{
  "routed_scale": 1.0,
  "batch_tokens": 65536,
  "train_tokens": 498800000,
  "steps": 7612
}
Below are experts of layer 13 (counted from 0) of a mixture-of-experts language model. Rows are named router (the router's row for the expert) and show model dimensions 0-127. Each number is 500 + 25 x the weight over its row's rms, rounded and kept within 0 to 999. Numbers have three digits each.
After each expert's rows: "gets" lists some tokens that make up at least twice as much of what it gets as of all text. This comes from a sample of Wikipedia text that the model never trained on. Tokens count by the router's weight.

# expert 4
router:529472489456508561550517510525459508526525461500496504492533458508473497455499474522482492539546523509509487539501482498471444491511504473485526540454498508471497498524503509474481499469533495502523469532533474504494517482503481512488476498470411507490535446499481535512480527488511524479526476516506526493469510479508471485487510538460510508493460499501479482522510503478512485528506
gets: " and", ",", "er", "ly", "o", " or"

# expert 5
router:486523480524491536464482486483524509500505511493479484518501504550523492513536496465502496456510482490458516472533484508502504529480465468458489515486550507479506489537495476454461473528505519491517480507492473488468491532462501520547476520502481475526502489467497515535492526466513509531545549501486455459531501502475468514504517441470510474505492472518502477489500512482484467551568
gets: " ", " f", " F", " A", " a", "-"

# expert 6
router:501509504522479504489504479515461483493493469512519505519466500506464498535504505493547484502477527479512507516514512502497514471486482502507522540452520496464486522492547541510502512537517477504498541490513512489540488539512537529524538488517505519449502500454529469482512502517484478489515511452532511498495513495500514580510518484572429469476490515483510519542492437496493512474535
gets: "s", "ed", "ing", "es", "us", " for"

# expert 10
router:529481553507496479527456489484494505511475522528531498508512488526508448491495549515523491497460494553500491572534485521481481466490494573486491502464483466512481507511571517508515493504508476496504518503531495488506459495512483520484506517509489472490464536527476514497489517522494474485452522469525504527524505506507492504495530502559450517501468493489471513523516471464472526503546
gets: "s", " of", ")", "in", "is", "ur"

# expert 24
router:503500488527471496467479492567533494523446468496523503497493539490517512469494494482497494506501462516503457534523519521482541502487457489510476459522482503520481473485488514532486508445499492525438506469490537482481540492508498533472490503502510505477522512480523478495479508492553500456513519496478538500530453506465499520488528492504454556525469496502504476485471462494521497475436
gets: " in", " for", " to", "il", "W", " —"

# expert 9
router:468530508492509496543506513490488514483524431504505538549458501488532534470468483514504495506482501512556525478474488489506520527495520495531494512534528473513470520502480507544558533472486459523546521468492523479507484501476486531523477500489485522481486530450512567527525542450530497496508490499510530483474530500488518503513504469522477487485532508507508507540527451505518500478490
gets: "al", "S", " S", "s", "C", "L"

# expert 25
router:493499496488483470547506459462486495462466533484475498484499487511513494489519510512516476490533495438501461503466507512499505530480537486460485493476462445517494480500514508511503479503452536482469515538506455460513518464546518449495517526487473524468494503499518526503532450537521495526470552509501474512506557498488499530518488462507508474481495493459492533469521516503465465483497
gets: "\n", " pro", "ta", "la", " de", "ca"

# expert 22
router:548470495495438540472464523483504492505523477501491478492528509467504495488482489484504498498492526530471497511492497484521476511530510509480486507486512491563479561496425479477508507543473502521532451513505515510496461479486518495484495496519514516489529525523548439508546525548512512499458485510521494485466479480471507471505482505500451479460526520492535471469494472511508476473522
gets: "th", " M", "ch", "d", "ist", "z"

# expert 14
router:478527476539484521531507513476486532474537510504473490476470520488520453502525492538509487485512535508456509457542495516527472482466532463519496519535501493526529467480484508486514518538526492482469487500521526481534514521533501495474464523504483483515505534471510509533454475483506535517489552519563490463462489471476481492500477496414475471479484508489505491528516505502483501471487
gets: " in", " In", " ", " f", " re", " con"

# expert 12
router:494491462523513538553498487453515528481507494509493513525493475498546492481502517516483458521518506489463517464525496515492542513451493488501492499512472486497536472489463440507547497485522506485514487507468503527520520505459461479452482510487489489491465512519505535526470514457492464514486530542532473523453509495550511478497508480463555532493509468515506503522503556487484461513527
gets: " ", " re", "re", "ro", "ra", " Ro"

# expert 19
router:485429496515501494483499483498566513459475536531527487481503489555480511496496498533489499511480494494476460468534495463518531474485538507534533461508439490486478510485481512497458509477517506522510506525540518493496496501492538544505530487532484539465489502484485447458486477493452470485484452495502473498503496464445495534498498532461493489492513497486537508484468501479493512485515
gets: "\n", "duc", "ce", "ct", "fer", "est"

# expert 16
router:476510519490492502525538520488515491488503526469466468504494457466476490548463506496448476491489467495507531482495470473530514526514479480510500534547516513523505512500527473476445505499514491448506531489485493506504498550505550437515495501477536516481528530484504526475489470510494493450547512504442528498551496534525513510517496547504510488487517477517481512463507488493552494526476
gets: ".", " Mar", " Mc", " John", "ed", " New"

# expert 35
router:526580512499492527460539508501514504475482526540538499525534509566512491474496506511531495495458501494493484484528521483490512508474549480486460529472502524554513490511485484460513500492499497506496483511526474502525474478491483439507484484508531505524489544501481517510487474487503494523519490504516449470459509520500488515526440506487508475493524470508438456527489544508478494534515
gets: "\n", " ", " \"", " E", "-", " ("

# expert 31
router:464527487514524476485509488500449517521530498488487524480454481449523458508452521490499532480496510464458555499502528523497501485486495506507471482530460521456479467483522518490543541474494533530479510550466505506517520489500520499494482506519559519518490516515510487506522453521476473498519515506536477526544493510496432520491497487464459463521494522543488529510510487514498494515520
gets: "p", "t", " at", " p", " C", " T"

# expert 21
router:568446492488487510449507524544504492494489509492498491534529478515476493562489455475497512523541490502546478519483473482505435501522465516485542479502494458485486572535518509499523472545496477499487492508504501448515491479524482475512476497501505510495508497494472476485516510536515502505524479453481476496547479524506530453503498458515496492502534495506518530474474498495518529476495
gets: "s", "y", "son", "er", "ton", "ers"

# expert 7
router:504560466455524480475511495529493495532508527451504484472490546470529512519477495482459510473484517536466486503486490505488488502532524495527495487540485453472506526499465531513563483464506506484503485511507515547507496476524537497494467515481493486473477495464497547504528526484476506451522550495471517495468512479486509477527522485542517511524474538525505501515531522562485525501514
gets: " ", " (", "an", "ol", "al", "l"

# expert 11
router:536506515483483533460517497529466501467523512509454516491471503503537497516533506512472560484490483486513494501448503533488524462487503470543529527542495495502518504496562506515460500515527454488520489508489497526469492490521471492496500473547489483494513510484506509494540459464511497500456512486512518534503417544546475511460533516500457492497483531507476493516520509482508503489463
gets: "\n", "c", "'", "t", "lo", "g"

# expert 34
router:473459510498500458485534522525534458507527510503460509511470463526504519515479522489508515512497542482486526482457497498526536509475487515473456455488513525523531514503487471535514498507532505550484522486505470547468454485497461457485525507476521516528468484483502516494533521550481464513479563486518504511524537479518497488534470484491527495507523499466488475479466513495499516562486
gets: " |", "ra", "la", " Ra", "o", " Mo"

# expert 37
router:442489538513534478463497482525498513490520452519510503473517480461462514546492501518459473498502475496481481484504549496530507515563451500523522498510520545499513503494516546505426531532479522462507470494500533475482460520490526487517510485514508478504434451508544482489509526509477505501497520492482502470508460465503494491505506478514489494516501498494550532484488486531485529480493
gets: "ed", " part", "ate", "ated", "ing", "ted"

# expert 13
router:515527503486490476528491480477491470529448552484501495492467534496457500514489517473458516549535522478535475522507508493493527536511470488471471521500496490504524519555502489517483461451477515489473468474518429500477487484481530501516516473416514494477498502525444513504525512499542539490514482477467489457493478493478522504496522523489470519470512502514504512489462485475488503501489
gets: " |", "A", ")", ",", "-", "."

# expert 3
router:503513519483496549492477524498478513463506536478488450484509495470518543445544485459501487500487445485490532519499491498508505495526462515482521434476492537505511500540514475537532486538457514495486532507542492491496527460482480551487521469521486513501523485483472515514527475498548506537528490504548474515533529521501478496479501513516520509533512490522560505502508520506536481523475
gets: " G", "u", "op", " S", " T", " 0"

# expert 18
router:522464528508489510526539509504484499508504527566467473472493493452503518513494523435536520537530511501525509485493484490461495513506470489467494487511517461532534532511510480521489463503462540503452501550489462512452524480477509512510484506510510515467541511536469484503480512543530537500521542507511521492491520514511468496512477547485502493527538481481490476448466507499509488522465
gets: ",", " and", "w", " of", "),", "-"

# expert 1
router:519503483499497516490496532478485497471501465471522513504460550475469476538511493479530509502474495492518507461502503479477458442507472513488517501450489497502490473539495487523504472505523495505502512486501478496462530478514549489528470487494504488482536441505468501460508499512494563522502485432509510486542546511494531494497528558504552544471508534479458527531500488493500511526514
gets: ".", " |", ",", " was", "\n", " is"

# expert 17
router:497507506511518471445494502499453508475472576508463513526496506581483516467496515465501497480472515532496500477504490486486497517513530521502492462537498507499476497469457528498453495471496473502468452510492476513523500461463476496464524497484472506460485512551493518509527475509435509491481518489411499502515531521502483475521510498527510495482489503508486522496512474475498505520505
gets: "\n", " Di", "ma", " Al", " di", "or"

# expert 30
router:521462551510425500517499495474480500483500491507521512484537483454508500526562488551493434540517508508500497484529520487484495496473497527499508472511519485485505462494510467513436523540522497494471502504466516498485520534530554487502486512493487487522519455513497498532483508499470493475537473475493488535499526479525530494490507520505524494548487560514476498542517471492512498464527
gets: " as", " to", " with", " by", " of", " was"

# expert 29
router:500471473500452495530502467482512489529503518509512464507435491514476495491499524482522463465494486477514514492520536479507490502522509513468518519516557511495507512518555508540495528496528492511520464471439504483450509527499483512549498516478488506463507489544527500485519519489506521509513506462496488493519453498524532450489509488500492461489491522487423463540508567508491489485481
gets: " the", " |", "-", " The", " of", " a"

# expert 36
router:486448499480512483521477521522529482502522483489564537533517539434441524504514487471478528521498487468491477497497499514484470452492516496468530520470512547496502520480478508479518514506486510520513487515521508534524510521516507523512485496519509413499519448489519471522492506467538539494523463507542510519485498474519472472537495504509490520492507491485534508531481479489450523481520
gets: "s", "ly", " it", " he", " also", " m"

# expert 15
router:446527510479518464479514469459484544502469463494545477499510442514450495464531491544512535507478520518531472457487506492508474475523489536516505481506511489484458460514564487489545490463501489532523568502475504497511494501502493517511515515474532448531477499523506515532447495478530466504476504512497486511499517495532489509524503507476461521492505481468476513496497519496509523480475
gets: " a", " that", " an", " co", " ma", " re"

# expert 28
router:505504482502521490522467470479517512512456540458531489466523555526523571440496510541483537512469455496528519525486462492512485482510530519479454541479506499507487460515450517514503460520458488506472517475525465508516547545478461480488514482488484507539505506500467490483497497527514481506514518522467513541474488529491494475490502507490501501488476513512482507539483527466522478486492
gets: "\n", " 19", " 2", " 1", "1", " 18"

# expert 33
router:492486548437541512545485495493443496527499484504507519516486498478498487546506487508493529504534488527555532527506533511512548451497552519510524511496485495481520509474499490515503502528503498491499468492519503461504459497478520516530502477567476544503475532515485475480467490511449546482499452498482506507536498484493543518514508487515463477498482463498536477475485535494496516459492
gets: "ed", "d", "ing", "ic", "ive", "ical"

# expert 8
router:533553497522484497471493525459518511533530520499510498480503528496491479498464456524507461454494562502512529487486527530497502503472523494510513524475523517498538494499493517494528496524492512511506517468499506573508501496490512518457530474487522536500489536537499463473472467459479492555487480575507503519493511490456526504481480524522538523480508510539515503513519555520505485470517
gets: " ", " c", " S", " C", " st", " T"

# expert 38
router:472483482518532480510481490517512482511515430519513484499524488497561474547502509472498499468565500506491461495481496472527544555458523479468530497522518455497530520467545489475475490505526517499513505487515508489473482498478474526514497554498505441524509491493525507483505511527519488500487498537490533491479496513490524564453492494491524539458526521521506516525498505541503477475507
gets: " of", " F", " A", "ing", " on", " f"

# expert 39
router:540509497481508501501535529530434492538490568496498526518482506458474508527499541493507515468476518565487524460437473497506511490509536494526472517472522477492514476470478459483466509486473495543473510501475524506494471500520506504471512487506533469505466539476491480491511488525555505528517462520491485491466522448534475498470478508485495528533482494503509516495515525507515470474506
gets: " to", "d", " P", " D", " N", " B"

# expert 0
router:543508518509547507495503497549559459475492445500506513531496477480504517498515498462538472488479526477486480548524468520524487511515441498478493520490499512519481515514519494497551465543512496448537514488488517506540518471518496480522512494511497495531503512491519494499430508501499506489514485518487531538487504508536479520484460519526574533523455538499493509520479499535518512511503
gets: " (", "y", "|", "re", "ing", "ver"

# expert 2
router:467503488517491483468496498507515520559511492511528492514518495527497522437523501505478514510503486508509490494457520511482532484464533512534486488585447557484496482480502486509485495485452501503476534520469491470511490495517464468490494542489508500564513486482499479499493522489486503484463486474452486501520465483491534485473485464509572499492493448527485455478524496516503512519484
gets: "\n", "age", "al", " state", " time", " live"

# expert 27
router:462502520478539492511497520463474472504481499486475442511541475536517480502515513525492497513503496458487514538565526487479487524475494478494438479488504539532493469536513495503565487487489514522544520479533497543492498462492424528504496534493495511498505483509500488478519497509501487550485480488545491480500509513481515526510520526457482521479521463534491494460474461510531496496505
gets: " O", "e", " 19", "o", " a", "-"

# expert 20
router:502517459497464509484497507573511482515532502522506507489476519497508512480511481531486493502471476485502564529501507528524487510552484527518531482511503502476531506465431510489482541455495523492511516499491518526508522537515516495513511474478498572471512513518515496458497514495483457511501452477497511493492477544521486508531481515479533465490495517488563502478505492505496485580476
gets: "ed", "th", " St", " st", " M", " South"